Weights of a small mixture-of-experts language model, trained from scratch on English Wikipedia.
Size: 12 layers, width 192, vocabulary 4651, 21M parameters.
Experts: 32 experts in each of 10 layers, 144 GELU neurons an expert, 2 picks a token, a sigmoid router.
Training: a variant of SOAP for the experts, 495M tokens, 7663 steps.
Below are experts of layer 8 (counted from 0) of a mixture-of-experts language model. Rows are named router (the router's row for the expert), up (a neuron's input weights, with its number), down (a neuron's output weights, with its number) and show model dimensions 0-63. Each number is 50 + 12 x the weight over its row's rms, rounded and kept within 0 to 99.
Before each expert's rows: a language model's description of what the expert responds to. This comes from a sample of Wikipedia text that the model never trained on.

# expert 0
Commas after words or closing brackets, plus first-name pieces in credit lists and tables, such as Peter, Brian, Stephen.
router:28 67 34 32 38 58 55 44 74 43 50 46 58 58 67 51 47 50 60 42 44 48 51 38 64 65 48 59 48 59 62 61 54 42 31 67 42 42 18 54 38 42 43 43 59 52 38 43 58 74 53 38 54 62 35 68 45 48 47 69 45 60 50 81
up0:44 27 31 59 49 52 25 57 55 47 51 46 66 33 54 52 35 47 27 42 29 47 40 57 40 23 56 42 52 44 52 40 53 52 55 72 53 43 47 72 63 57 53 59 57 33 60 41 69 53 47 61 35 59 48 79 39 62 42 55 63 36 71 48
down0:60 26 59 28 52 58 49 50 68 50 40 51 45 73 52 34 50 46 74 57 52 44 50 38 47 48 44 54 47 67 49 48 43 69 54 29 54 66 45 44 55 51 65 48 37 56 59 40 60 23 64 56 70 51 51 34 74 39 40 46 31 60 25 48
up1:43 61 45 46 52 52 55 35 42 51 24 25 71 56 50 43 42 72 66 35 69 47 46 43 50 66 16 67 56 68 29 49 65 64 48 67 50 36 55 41 50 56 39 78 50 40 21 55 54 37 61 64 46 52 69 45 44 46 41 28 58 47 48 49
down1:58 54 52 54 64 75 48 32 64 75 35 49 73 65 55 44 51 41 59 50 61 57 59 37 51 47 53 54 62 47 43 69 32 47 42 47 68 48 54 31 62 45 24 42 45 69 59 46 40 59 64 45 76 67 46 52 30 58 51 32 85 61 41 48
up2:44 55 35 60 55 37 65 66 74 57 52 39 37 57 49 47 46 42 54 62 34 68 35 57 50 46 51 73 63 49 70 49 50 65 38 66 34 31 37 63 50 50 57 50 43 54 42 40 43 31 60 51 71 62 45 55 49 48 34 51 66 52 45 55
down2:62 50 53 52 49 46 41 34 39 40 67 48 83 58 37 63 49 61 43 67 55 50 34 39 56 35 54 56 48 61 56 38 47 22 54 59 66 64 60 46 44 41 44 44 48 66 57 63 49 62 45 50 43 33 42 61 51 70 37 74 50 59 64 55
up3:40 51 56 45 42 47 52 53 66 59 49 46 46 58 55 49 37 39 47 49 49 65 37 57 64 55 54 52 33 64 39 22 47 56 55 47 63 50 43 43 39 56 51 74 38 53 44 24 50 42 43 72 46 53 55 22 56 59 51 50 37 64 72 38
down3:64 32 34 55 77 42 48 57 66 59 39 35 56 42 52 36 61 42 48 39 22 34 54 53 30 36 38 55 37 55 50 73 81 64 55 44 41 42 60 60 62 41 39 48 52 23 56 52 60 59 30 51 51 53 40 53 32 48 52 53 64 55 27 55
up4:43 57 49 63 61 45 47 51 54 55 45 46 53 57 54 30 23 71 57 56 63 45 70 56 57 44 57 56 46 66 57 86 51 57 60 64 54 46 55 51 32 61 40 47 49 34 28 49 54 46 45 61 43 63 29 66 51 40 46 26 45 50 60 68
down4:57 61 52 48 42 50 76 59 40 74 41 41 43 49 53 35 53 24 67 21 49 69 54 29 43 44 58 43 45 48 49 48 58 46 56 31 42 76 40 58 60 39 42 38 47 56 60 43 38 42 51 50 53 51 65 57 51 39 41 60 42 19 46 70
up5:27 44 42 33 62 52 26 34 56 50 70 58 59 36 50 45 35 43 57 44 46 35 50 48 59 47 42 52 56 45 31 44 51 34 53 71 80 47 61 59 48 50 45 51 34 52 51 50 52 51 64 46 36 50 56 38 36 91 58 45 49 59 45 56
down5:62 47 59 60 60 48 67 53 67 38 35 50 40 23 66 51 52 52 50 48 55 62 57 63 37 55 51 53 55 36 34 40 62 64 70 49 40 30 35 83 45 50 60 47 33 54 45 28 43 56 44 40 43 49 52 48 57 36 64 69 43 50 49 54
up6:40 29 84 38 48 55 45 56 49 46 27 59 57 57 59 69 50 44 66 52 53 55 47 35 59 50 37 49 29 53 70 39 53 48 66 65 68 51 41 40 81 57 58 62 22 68 27 48 52 56 41 53 53 57 32 46 51 69 46 70 44 53 51 31
down6:70 49 42 46 67 49 42 56 60 53 39 58 62 44 34 51 42 61 15 40 59 51 39 61 27 22 51 48 61 49 65 33 60 38 54 61 52 66 48 57 44 46 45 50 39 46 74 48 39 61 39 48 57 47 62 38 42 67 43 62 78 43 46 46
up7:59 67 21 71 43 47 51 50 59 70 56 38 51 49 49 51 75 55 26 34 51 47 54 33 71 45 42 55 64 36 66 48 46 32 65 63 51 44 58 51 41 62 62 50 59 50 35 73 51 44 45 62 50 51 25 47 46 49 40 57 49 38 67 70
down7:65 36 48 48 41 62 48 60 48 56 74 61 31 68 56 53 36 51 42 49 54 48 57 54 53 53 43 59 64 40 45 20 41 42 35 39 27 60 66 43 56 42 58 52 48 71 50 55 44 44 45 50 44 53 44 62 17 30 40 53 34 40 33 63

# expert 24
Middle syllables like persu-as-ion, tre-as-urer, possessive 's, closing braces, and prepositions such as along, through, using, like.
router:37 47 40 47 47 46 38 47 83 39 83 40 55 77 64 54 52 50 49 45 61 39 54 53 51 48 39 40 51 58 66 59 59 38 38 53 52 43 39 66 45 49 29 54 57 45 24 38 61 60 45 49 34 72 37 53 51 57 54 53 50 43 54 60
up0:38 53 55 60 53 52 53 71 67 44 48 61 47 56 48 33 79 38 35 48 54 39 59 52 47 34 51 51 57 70 48 66 70 46 49 53 48 42 39 44 44 26 57 41 42 44 38 54 62 65 59 45 55 49 34 64 75 40 64 54 40 52 37 63
down0:50 41 63 55 49 57 42 52 46 47 65 49 61 48 39 48 66 40 55 36 49 80 55 57 42 28 78 36 50 55 63 47 28 57 38 29 53 50 56 36 61 44 51 35 45 47 56 48 44 62 51 45 59 39 46 56 43 35 45 39 64 54 48 72
up1:46 68 33 35 49 61 45 32 45 53 57 61 52 31 45 58 76 55 31 41 48 58 39 67 56 36 70 55 43 53 69 46 40 50 33 38 52 43 45 53 29 39 55 31 58 43 54 60 49 30 53 64 53 60 58 60 56 50 44 64 60 38 70 52
down1:54 57 63 37 52 67 58 70 54 53 35 50 54 55 40 33 17 85 58 62 60 38 57 43 35 52 43 56 59 38 31 50 60 54 46 53 60 62 68 60 41 60 45 50 44 42 45 54 66 64 58 64 53 34 62 37 34 31 42 34 63 47 74 42
up2:30 52 39 32 55 46 39 47 57 50 53 39 82 61 56 72 47 59 65 57 31 51 38 44 46 64 60 46 39 65 77 54 51 44 52 34 39 47 60 44 56 58 45 80 63 51 15 66 35 41 58 53 45 59 59 73 41 54 51 58 72 56 69 48
down2:34 57 36 48 42 48 66 71 53 51 56 40 55 54 48 51 61 40 63 40 40 58 46 54 66 36 28 35 60 30 37 53 44 86 64 37 61 40 57 62 78 38 40 51 64 58 20 54 55 43 52 61 49 52 57 55 37 53 41 52 74 59 61 69
up3:22 41 66 50 52 54 56 49 45 58 67 39 50 57 57 45 46 37 67 60 40 32 74 50 44 58 68 65 40 50 37 57 62 48 20 60 57 39 60 64 74 33 45 53 40 30 38 36 59 61 66 41 52 55 33 37 59 56 39 52 40 52 30 59
down3:63 48 56 39 30 57 45 65 40 54 33 47 39 57 59 39 47 47 54 46 44 29 61 71 62 54 50 43 23 39 43 48 48 39 54 47 55 50 48 58 64 57 74 44 52 43 30 59 48 20 54 46 65 45 69 34 42 53 49 53 58 39 67 47
up4:44 69 59 36 44 49 52 57 62 31 62 65 46 52 51 66 62 51 50 43 40 38 61 44 64 54 62 32 50 51 58 41 60 46 33 64 69 35 57 64 51 45 56 66 50 37 46 56 42 33 58 47 65 49 65 37 52 38 50 48 48 60 43 71
down4:55 32 39 55 66 55 47 68 59 47 29 50 24 56 68 55 61 54 52 41 66 46 42 53 56 57 35 50 71 54 72 40 55 53 45 58 29 61 66 73 55 57 78 60 62 57 41 80 47 34 46 27 52 52 49 35 61 52 53 51 49 51 64 67
up5:28 30 53 47 37 30 70 58 59 42 39 19 49 63 63 58 55 25 42 65 43 46 44 45 50 52 29 60 50 62 53 53 49 39 37 45 54 43 51 54 58 83 59 50 43 27 48 55 70 58 48 48 51 59 27 34 70 55 47 36 51 55 48 44
down5:30 29 34 48 42 47 57 71 37 43 44 54 65 52 32 56 51 25 48 27 69 38 42 39 50 33 53 48 58 64 54 63 51 49 53 61 39 53 41 68 65 49 41 49 52 44 38 42 55 36 58 57 43 35 54 45 50 46 61 44 38 80 47 33
up6:71 45 40 53 38 60 38 55 47 30 59 24 65 44 43 46 51 55 65 42 56 45 54 41 44 45 43 72 49 52 60 70 33 62 50 56 40 34 55 58 47 39 70 66 57 60 54 75 57 49 32 54 59 53 57 38 67 52 56 55 52 49 65 42
down6:54 45 46 31 38 31 46 72 39 63 59 55 31 58 47 54 42 42 58 54 48 52 68 46 57 24 54 80 45 69 58 38 54 52 62 57 35 33 56 34 63 75 45 43 50 58 48 78 27 56 45 49 58 63 32 49 54 35 36 48 46 48 41 44
up7:46 52 52 61 55 37 72 55 58 19 51 33 57 54 84 52 51 41 81 45 55 55 67 57 56 49 34 47 50 56 73 49 51 31 58 34 48 60 52 33 65 38 43 54 36 28 47 49 63 49 71 55 41 55 41 35 40 40 57 52 47 71 58 56
down7:44 60 64 35 62 52 54 36 70 60 32 41 63 67 39 58 49 35 30 58 40 58 70 50 67 46 63 42 53 64 30 29 46 63 57 51 55 38 59 36 39 24 56 37 55 46 50 43 50 47 60 26 49 60 60 37 48 28 76 46 48 39 59 46

# expert 14
Clause-linking function words in narrative prose: and, to, that, but, who, which, and subject pronouns he and it.
router:50 54 41 48 35 51 37 45 68 39 64 47 57 60 64 45 61 48 52 59 47 34 62 34 73 51 64 56 41 48 59 61 51 46 33 52 61 51 35 42 62 43 41 51 66 44 44 52 54 70 50 40 59 49 52 54 47 33 59 73 48 38 45 54
up0:51 34 37 84 63 61 27 37 45 50 58 40 30 64 47 49 81 38 40 30 55 53 42 36 54 37 40 67 65 46 58 77 50 47 70 77 46 52 55 67 55 71 53 25 37 42 42 40 45 66 36 59 47 41 16 48 60 55 62 69 41 55 67 43
down0:60 34 50 30 54 73 68 48 35 56 48 50 54 39 58 58 42 40 40 44 52 45 37 43 61 33 47 46 42 46 60 51 36 45 51 72 64 36 38 77 63 44 51 56 14 49 44 44 61 34 52 37 49 33 62 44 68 50 45 47 59 57 51 38
up1:44 27 59 41 68 49 50 36 50 22 53 59 56 50 44 38 61 32 45 48 50 40 57 52 59 39 77 35 39 61 42 58 61 65 46 48 56 48 47 35 74 60 46 44 76 46 65 32 48 67 63 44 62 59 43 46 31 45 66 31 28 56 68 57
down1:71 47 35 35 52 44 28 52 42 68 57 67 72 57 55 59 38 46 46 32 52 52 42 74 51 47 33 38 61 48 29 55 68 51 62 36 36 81 41 46 43 59 40 30 41 50 52 35 44 40 46 51 55 62 61 57 61 65 52 29 54 46 42 67
up2:46 52 32 56 45 40 48 30 51 39 60 13 49 34 33 87 40 61 51 31 33 54 54 37 53 63 62 42 72 52 44 37 62 53 46 46 61 50 56 65 48 39 41 58 55 49 49 65 53 43 56 38 68 63 68 46 50 65 19 50 51 39 62 47
down2:54 45 60 38 61 49 73 72 25 42 37 87 48 57 52 39 56 43 45 46 32 27 32 29 36 54 31 51 72 49 35 64 52 57 32 48 70 63 76 52 51 46 66 38 49 63 62 51 59 58 47 41 37 56 41 79 36 53 58 40 43 34 41 34
up3:25 70 35 60 65 46 64 48 62 44 13 48 60 48 61 46 60 69 63 33 78 41 53 45 51 61 45 39 41 30 59 51 49 35 44 46 64 45 47 60 44 54 50 59 65 40 47 56 64 46 50 62 52 31 41 39 75 56 73 46 31 35 64 46
down3:58 44 28 51 57 37 42 46 45 49 44 63 72 30 44 44 41 43 75 43 56 50 53 55 51 52 34 27 52 55 47 52 51 59 41 48 39 51 46 45 37 46 38 56 50 61 52 47 45 39 57 52 63 51 45 54 68 43 46 51 43 29 37 82
up4:38 53 44 43 38 49 64 52 46 66 61 42 33 68 78 55 46 72 47 38 46 42 31 55 59 39 63 49 57 48 60 69 29 59 56 44 41 27 56 67 44 35 65 61 39 55 51 55 68 71 53 75 36 30 51 50 47 59 60 36 42 49 38 69
down4:70 53 63 50 34 56 77 56 51 57 60 39 72 45 37 40 46 62 45 50 51 61 40 49 53 41 33 53 58 73 47 40 81 48 47 20 50 75 37 57 57 47 60 37 61 40 36 40 51 66 50 58 50 79 32 68 43 64 46 63 38 50 35 63
up5:60 31 50 77 35 39 49 36 53 60 49 34 64 35 63 65 33 36 39 59 34 59 63 23 34 64 44 29 53 47 45 63 57 44 34 46 56 37 48 40 50 35 56 66 52 48 43 36 47 63 69 56 43 55 59 51 40 52 35 69 69 54 56 56
down5:63 58 57 41 51 60 40 68 57 42 27 58 37 48 45 33 53 58 64 50 43 69 54 39 70 47 68 51 34 66 36 60 75 55 60 66 57 65 62 48 67 55 38 44 25 51 64 59 56 52 49 33 53 63 47 42 52 43 51 37 28 65 44 45
up6:47 44 63 59 75 54 33 26 62 64 38 49 72 66 63 62 33 42 57 50 54 54 43 45 56 65 49 42 43 41 72 58 41 43 38 55 61 38 55 63 54 45 60 67 76 39 38 42 34 78 34 57 42 78 42 44 45 55 78 51 67 63 76 48
down6:38 47 66 48 48 82 40 45 42 40 65 57 41 46 20 41 38 61 44 39 46 58 49 40 49 43 68 40 49 50 56 70 33 50 44 53 52 61 41 37 58 59 47 58 49 51 58 39 28 60 51 47 68 62 49 30 61 33 33 52 43 53 33 64
up7:36 50 37 24 61 17 37 49 73 46 34 55 54 52 59 29 44 51 36 49 60 48 51 47 56 48 60 67 77 48 46 76 61 68 54 60 68 47 48 30 54 51 61 46 41 56 61 44 62 62 59 53 66 55 51 51 51 49 50 53 52 50 57 41
down7:63 44 48 54 41 62 65 57 50 48 69 37 58 64 70 58 61 28 36 37 55 40 53 61 40 68 43 43 29 55 50 38 47 32 72 48 38 39 53 62 48 56 57 39 22 31 43 56 49 42 43 53 47 55 49 47 54 54 44 49 48 68 39 51

# expert 13
Capitalized or vowel-initial first pieces of names and words, plus accented letters, such as Al, E, Y, é in Série, Conté.
router:42 51 35 56 51 27 47 23 61 32 50 41 58 44 50 59 37 70 48 55 64 34 30 59 62 62 57 66 53 60 69 63 68 39 54 48 74 49 43 62 60 68 36 61 75 52 37 55 54 59 36 45 43 41 41 43 52 38 37 51 44 46 33 60
up0:67 73 54 38 44 64 27 76 59 40 54 47 36 49 45 51 44 53 86 40 43 39 39 43 42 53 22 50 46 17 61 41 48 50 59 45 45 54 47 55 54 32 61 77 58 61 50 68 52 72 64 52 60 40 47 53 44 83 73 36 44 56 52 58
down0:63 46 48 46 60 30 12 64 42 49 52 57 34 41 53 54 47 51 44 64 24 43 40 48 56 45 41 62 50 46 52 53 63 60 56 49 62 40 53 38 47 52 59 56 47 53 69 49 23 37 60 44 54 47 44 83 57 77 54 40 59 43 86 65
up1:45 59 64 48 65 52 29 51 65 42 44 57 29 60 43 47 63 50 57 54 61 42 29 44 43 45 36 70 46 70 46 50 58 53 53 46 34 46 51 46 57 64 55 27 59 55 25 24 68 82 63 50 53 59 44 51 53 62 45 16 38 42 57 54
down1:51 62 44 42 49 71 60 57 61 42 47 63 58 59 27 44 52 60 33 51 30 72 67 49 60 66 44 57 42 46 57 35 57 59 65 51 50 34 44 53 54 46 58 48 39 42 30 53 60 47 62 48 43 64 48 72 59 62 55 46 45 33 60 40
up2:37 51 38 61 55 44 35 56 65 60 51 50 47 48 57 42 44 62 53 32 70 50 40 35 56 42 29 45 55 47 32 71 45 62 55 59 40 39 44 49 53 38 41 42 53 55 31 21 46 81 61 36 40 61 52 50 63 58 38 47 52 47 55 62
down2:68 56 59 31 52 52 57 61 33 62 58 39 48 56 54 41 32 23 64 59 42 47 66 30 85 62 61 62 52 41 74 28 52 40 41 47 45 54 63 35 30 54 51 56 45 62 68 59 54 17 61 61 34 48 42 44 49 34 62 55 43 57 56 30
up3:44 78 70 45 31 62 60 56 52 56 50 39 70 55 59 30 60 55 55 67 53 67 56 47 58 57 43 39 46 26 61 52 48 27 30 55 45 31 56 26 41 76 60 72 57 36 68 57 50 37 40 59 24 33 38 41 28 81 42 43 46 25 39 56
down3:34 40 49 44 48 34 36 45 26 44 73 48 37 48 45 41 56 54 43 45 44 52 34 51 54 51 54 53 77 73 62 54 69 53 63 49 39 44 64 47 76 72 46 55 37 51 72 46 34 42 45 68 51 61 49 47 62 37 42 64 42 61 58 50
up4:36 68 65 65 33 49 55 77 54 24 50 34 46 47 46 63 29 64 47 55 56 49 46 43 60 69 46 43 57 43 42 44 60 49 46 35 48 40 40 63 42 49 49 48 50 50 48 42 69 43 58 60 37 80 57 56 61 70 46 55 49 59 53 56
down4:48 54 54 44 45 55 59 37 45 46 43 35 44 55 35 54 49 50 57 40 47 40 62 51 38 48 56 43 42 74 68 41 67 79 26 43 36 29 54 63 53 64 46 57 61 46 55 42 38 43 31 42 51 63 64 42 50 49 57 30 48 62 41 64
up5:43 42 84 43 70 56 70 77 61 56 41 45 30 60 31 47 48 42 57 49 48 50 51 43 47 39 54 57 40 54 49 54 50 48 53 30 33 49 41 64 53 64 46 58 49 51 15 25 39 61 64 39 56 54 48 46 37 51 50 36 60 62 41 42
down5:47 59 26 58 58 62 36 52 59 52 63 56 40 43 71 36 54 32 62 45 44 41 56 77 69 51 58 54 51 58 63 26 67 71 33 43 66 44 44 36 43 25 48 45 33 55 58 55 63 46 33 57 59 51 53 59 57 60 43 72 34 57 60 56
up6:49 41 46 42 56 33 41 58 54 35 48 38 57 55 91 71 58 62 55 56 58 44 53 54 51 57 40 42 57 42 33 36 49 52 25 57 47 56 39 76 72 44 54 44 44 45 40 61 54 30 60 61 54 38 70 63 42 30 57 58 57 42 64 53
down6:58 53 44 38 47 46 59 47 59 42 38 59 29 54 35 27 44 62 52 56 43 32 54 30 29 66 49 58 62 60 31 48 33 38 55 68 41 48 49 54 39 69 39 37 64 51 56 48 50 65 46 49 39 60 41 54 60 51 77 56 44 72 61 40
up7:53 39 53 65 68 56 47 45 47 47 38 34 58 59 54 43 86 36 48 39 56 63 57 48 60 54 21 41 46 55 37 50 50 46 67 65 45 51 57 60 58 73 57 63 48 37 39 52 56 61 45 37 35 60 46 55 48 58 45 54 28 44 57 44
down7:40 63 36 80 49 25 55 39 33 60 44 65 51 43 48 46 46 32 44 30 58 41 54 59 58 58 45 44 55 50 69 76 48 58 57 81 69 55 60 43 38 57 38 37 45 56 58 72 48 54 40 63 45 39 60 60 56 47 53 49 49 42 38 64

# expert 7
Word pieces with k, j, z or similar inside foreign or unusual names, such as shekels, Hekla, Bangkok, Gakhov.
router:25 63 50 55 44 55 30 54 62 42 54 54 47 66 53 49 58 46 56 34 41 46 40 35 49 43 45 48 41 55 35 58 74 41 59 55 55 51 46 67 52 47 55 54 59 54 34 44 71 74 52 52 51 47 54 59 56 54 45 61 24 61 49 61
up0:49 45 61 30 42 44 41 56 53 53 56 55 52 52 50 57 52 42 80 64 63 55 43 41 53 91 54 37 48 42 47 47 49 48 51 56 57 40 42 46 45 22 36 41 46 52 39 45 50 55 41 52 36 80 63 54 38 52 42 63 41 59 43 48
down0:54 52 49 59 59 57 35 65 36 41 55 47 55 44 52 46 57 39 71 54 54 42 47 54 41 53 33 39 39 24 71 33 43 67 48 61 53 57 45 32 58 21 43 39 44 51 45 73 37 45 34 37 46 57 45 46 63 55 35 51 44 37 31 51
up1:60 40 29 55 54 71 43 58 64 58 53 42 57 55 54 56 50 60 59 34 49 59 55 55 54 39 60 61 57 63 55 41 78 34 35 57 45 35 59 38 59 58 48 74 57 65 40 40 40 50 34 78 43 47 39 39 46 64 55 50 81 57 70 43
down1:53 49 48 51 62 48 54 72 62 50 41 35 49 47 59 35 41 61 50 31 56 40 59 36 48 58 55 70 41 52 57 33 61 57 73 53 38 70 29 54 63 49 44 47 44 42 54 44 43 62 34 57 50 45 63 40 52 30 54 47 47 50 64 38
up2:27 46 71 65 52 37 42 53 50 32 41 55 38 79 50 49 80 70 49 47 62 46 72 50 55 51 22 50 35 47 53 44 62 53 48 51 55 40 62 45 29 46 51 59 71 37 68 43 65 70 55 59 39 56 49 75 51 47 58 50 58 59 42 31
down2:54 51 35 75 56 46 58 44 38 55 53 81 23 30 54 51 25 45 80 48 36 49 50 45 47 35 32 33 60 47 61 52 48 40 57 66 48 43 37 42 48 29 64 50 61 51 54 54 55 46 40 44 31 49 40 33 42 48 46 62 54 74 67 56
up3:43 45 49 42 53 44 66 35 66 39 64 39 57 42 40 51 50 34 68 37 55 55 45 27 67 37 47 50 35 77 57 55 54 52 68 63 50 35 64 59 54 60 60 44 55 51 60 33 74 68 72 49 57 47 37 32 59 48 53 29 54 38 52 42
down3:55 68 45 62 46 56 48 55 53 49 30 52 53 41 77 47 54 57 37 39 41 41 58 48 22 45 44 53 54 32 36 30 49 36 65 52 58 47 22 33 55 45 53 41 61 67 57 67 56 67 64 47 75 47 60 59 46 47 53 57 15 57 20 39
up4:71 45 61 59 40 50 72 62 63 44 54 48 48 65 67 35 53 38 49 67 51 42 45 35 50 41 54 58 51 70 37 47 63 41 48 52 61 40 68 45 50 25 51 80 54 39 73 36 77 62 47 34 57 46 42 76 56 54 28 47 46 42 58 64
down4:58 40 32 50 41 70 46 25 45 33 32 54 47 45 36 56 46 63 44 49 60 41 41 50 26 51 53 43 53 25 34 58 60 55 40 39 35 32 62 50 26 40 53 51 66 51 61 61 58 53 49 59 54 51 45 58 71 54 56 46 56 37 74 48
up5:45 42 74 37 51 64 71 32 62 48 44 58 54 60 48 45 30 18 60 52 24 70 38 39 46 37 59 37 48 59 49 68 46 42 60 35 33 51 50 40 45 54 42 62 42 50 38 69 69 82 56 36 45 63 55 47 51 55 56 63 33 75 59 61
down5:48 54 41 67 47 58 32 59 60 43 44 56 65 36 50 30 56 54 70 30 45 41 46 46 48 41 58 47 43 42 47 41 48 37 33 56 47 70 69 64 47 47 39 43 54 60 31 55 69 42 76 51 55 56 63 53 33 46 51 48 31 55 55 61
up6:58 35 50 62 46 48 61 40 55 52 55 69 52 69 53 48 60 61 52 39 46 53 63 39 53 57 48 36 71 57 45 44 38 60 53 46 54 20 38 54 58 44 44 62 79 26 35 61 44 49 55 67 39 54 57 77 63 62 46 65 47 43 43 50
down6:61 51 62 52 62 30 40 45 49 56 48 36 38 63 69 38 58 41 55 48 72 41 53 46 39 45 57 36 42 62 40 69 46 55 41 30 53 37 50 57 57 30 43 67 53 49 40 64 56 40 39 42 46 62 53 30 38 65 35 47 16 33 40 68
up7:65 45 57 38 48 51 38 57 47 35 44 45 78 61 51 40 45 60 42 32 43 69 42 49 45 41 57 41 59 38 61 51 33 43 58 51 73 63 52 55 47 96 64 55 52 48 59 53 57 53 61 46 43 46 58 58 23 61 66 62 50 50 57 46
down7:44 38 18 43 43 28 53 49 40 35 47 35 58 35 38 51 53 39 47 50 38 64 59 44 69 46 42 37 27 49 49 42 49 29 45 39 59 52 48 39 40 70 58 65 36 57 48 45 18 41 32 50 40 58 42 44 29 46 59 66 64 69 53 56

# expert 1
Single uppercase letters and capital fragments inside acronyms, codes and names, such as the D in GDP, U in SUNY, the K in OK.
router:29 52 31 55 51 53 51 38 74 39 47 59 48 58 64 49 60 42 57 40 55 47 54 58 72 53 58 40 53 56 43 60 49 63 27 59 54 34 30 55 44 50 52 37 50 50 44 35 70 71 53 39 36 46 46 46 74 59 45 62 49 65 49 56
up0:39 52 39 51 42 33 72 54 56 45 35 60 44 62 38 52 44 59 72 59 46 30 41 42 65 56 56 38 59 38 42 66 54 45 37 57 27 57 42 50 33 44 47 41 75 24 42 49 57 80 35 32 56 59 38 52 50 60 36 65 57 59 55 52
down0:39 38 40 57 36 25 59 41 47 63 53 63 57 56 58 63 34 53 59 42 60 48 58 61 54 60 39 41 49 70 54 72 70 53 68 45 69 57 62 47 53 67 25 48 43 60 64 48 53 61 39 44 39 52 42 38 36 44 40 49 57 31 61 58
up1:61 58 72 67 74 64 48 72 32 50 30 56 38 30 66 53 54 51 61 23 52 61 31 18 45 56 71 24 58 30 55 75 49 48 40 64 62 52 60 56 48 38 50 56 60 26 52 60 64 52 62 46 61 46 51 41 42 45 57 52 37 47 49 58
down1:42 55 49 56 58 41 32 58 26 48 53 47 45 45 31 35 46 48 59 77 47 68 71 83 41 33 37 36 33 26 35 67 35 36 37 49 45 33 43 67 38 69 48 46 53 66 56 57 47 62 37 50 50 51 48 55 36 30 49 68 54 72 39 61
up2:60 60 57 43 47 47 71 59 53 47 59 27 66 47 57 48 32 34 35 41 50 58 51 56 58 49 39 52 70 56 53 48 45 44 45 57 42 47 53 60 75 47 67 45 43 37 30 67 61 65 55 40 71 43 55 34 43 74 58 48 58 36 70 48
down2:67 49 52 66 67 35 77 45 40 43 55 65 36 32 25 56 41 46 36 48 29 73 40 46 58 60 35 49 61 38 66 52 24 41 63 48 37 47 48 57 43 34 67 53 58 48 23 45 55 64 60 41 45 26 46 51 43 65 46 53 58 47 55 54
up3:61 52 52 46 23 37 56 63 45 22 56 61 52 54 67 53 28 35 66 53 23 66 44 44 58 48 38 34 45 56 66 44 59 47 38 57 32 27 61 66 47 46 73 61 47 40 44 41 80 52 55 60 56 72 42 32 47 38 41 34 53 39 66 47
down3:23 53 48 54 67 39 46 44 45 48 54 56 55 63 67 44 71 47 50 46 48 59 55 61 69 46 36 65 57 46 48 71 31 54 65 60 52 65 38 37 54 52 33 41 42 64 63 64 54 43 50 57 55 56 50 53 46 37 50 56 52 50 49 50
up4:26 61 59 41 55 46 64 37 54 47 60 55 51 52 59 52 76 46 74 35 20 45 56 48 44 45 83 73 63 34 63 60 58 48 67 51 46 42 32 32 58 45 47 44 68 61 55 48 46 41 37 51 54 38 38 61 49 39 53 66 43 32 66 66
down4:64 48 37 58 63 43 75 54 65 42 44 56 34 74 05 53 53 37 49 57 42 48 61 35 54 61 40 72 53 39 38 61 49 72 43 62 30 40 55 43 30 45 59 50 74 53 63 48 59 33 49 65 52 52 39 54 33 59 49 40 50 54 50 52
up5:50 45 19 62 39 36 50 20 63 37 45 43 67 42 42 43 29 60 50 23 45 51 27 57 55 61 61 52 71 76 45 33 46 63 31 60 57 53 46 60 45 46 55 63 58 44 43 49 60 57 32 38 62 51 52 33 48 59 46 64 44 66 33 45
down5:53 68 32 48 47 58 47 49 60 32 64 63 56 39 44 27 59 44 41 69 42 43 32 45 35 43 33 80 59 49 52 44 32 56 40 71 78 28 55 65 39 54 43 48 33 61 44 72 51 73 52 46 76 67 34 65 28 42 57 44 51 18 51 46
up6:31 44 35 44 46 62 53 45 70 45 64 48 55 44 54 33 51 49 56 39 67 43 60 54 34 44 57 59 71 38 53 37 53 40 47 48 58 45 46 50 59 42 39 47 48 52 62 43 49 43 48 72 53 58 54 67 53 48 68 38 62 49 46 48
down6:48 62 41 38 75 87 45 25 58 62 53 50 71 50 37 39 53 50 44 43 63 56 48 54 46 51 56 40 56 56 43 65 65 45 62 64 36 47 45 47 37 39 54 55 33 46 55 46 56 59 28 55 57 39 56 40 55 57 44 42 55 55 71 33
up7:18 36 52 48 62 60 50 48 49 26 43 48 52 56 65 59 56 55 31 40 57 38 32 39 47 35 57 67 39 64 52 75 61 61 42 62 58 59 44 51 45 27 36 29 64 41 55 59 55 80 58 42 33 49 60 44 56 55 51 75 60 60 65 50
down7:39 61 36 65 61 42 34 61 48 69 59 31 55 48 59 49 66 54 36 64 44 52 53 64 48 50 50 57 60 36 57 76 35 42 26 52 50 40 45 51 68 59 61 56 50 44 55 59 43 53 35 56 61 43 43 57 54 63 42 25 56 55 41 38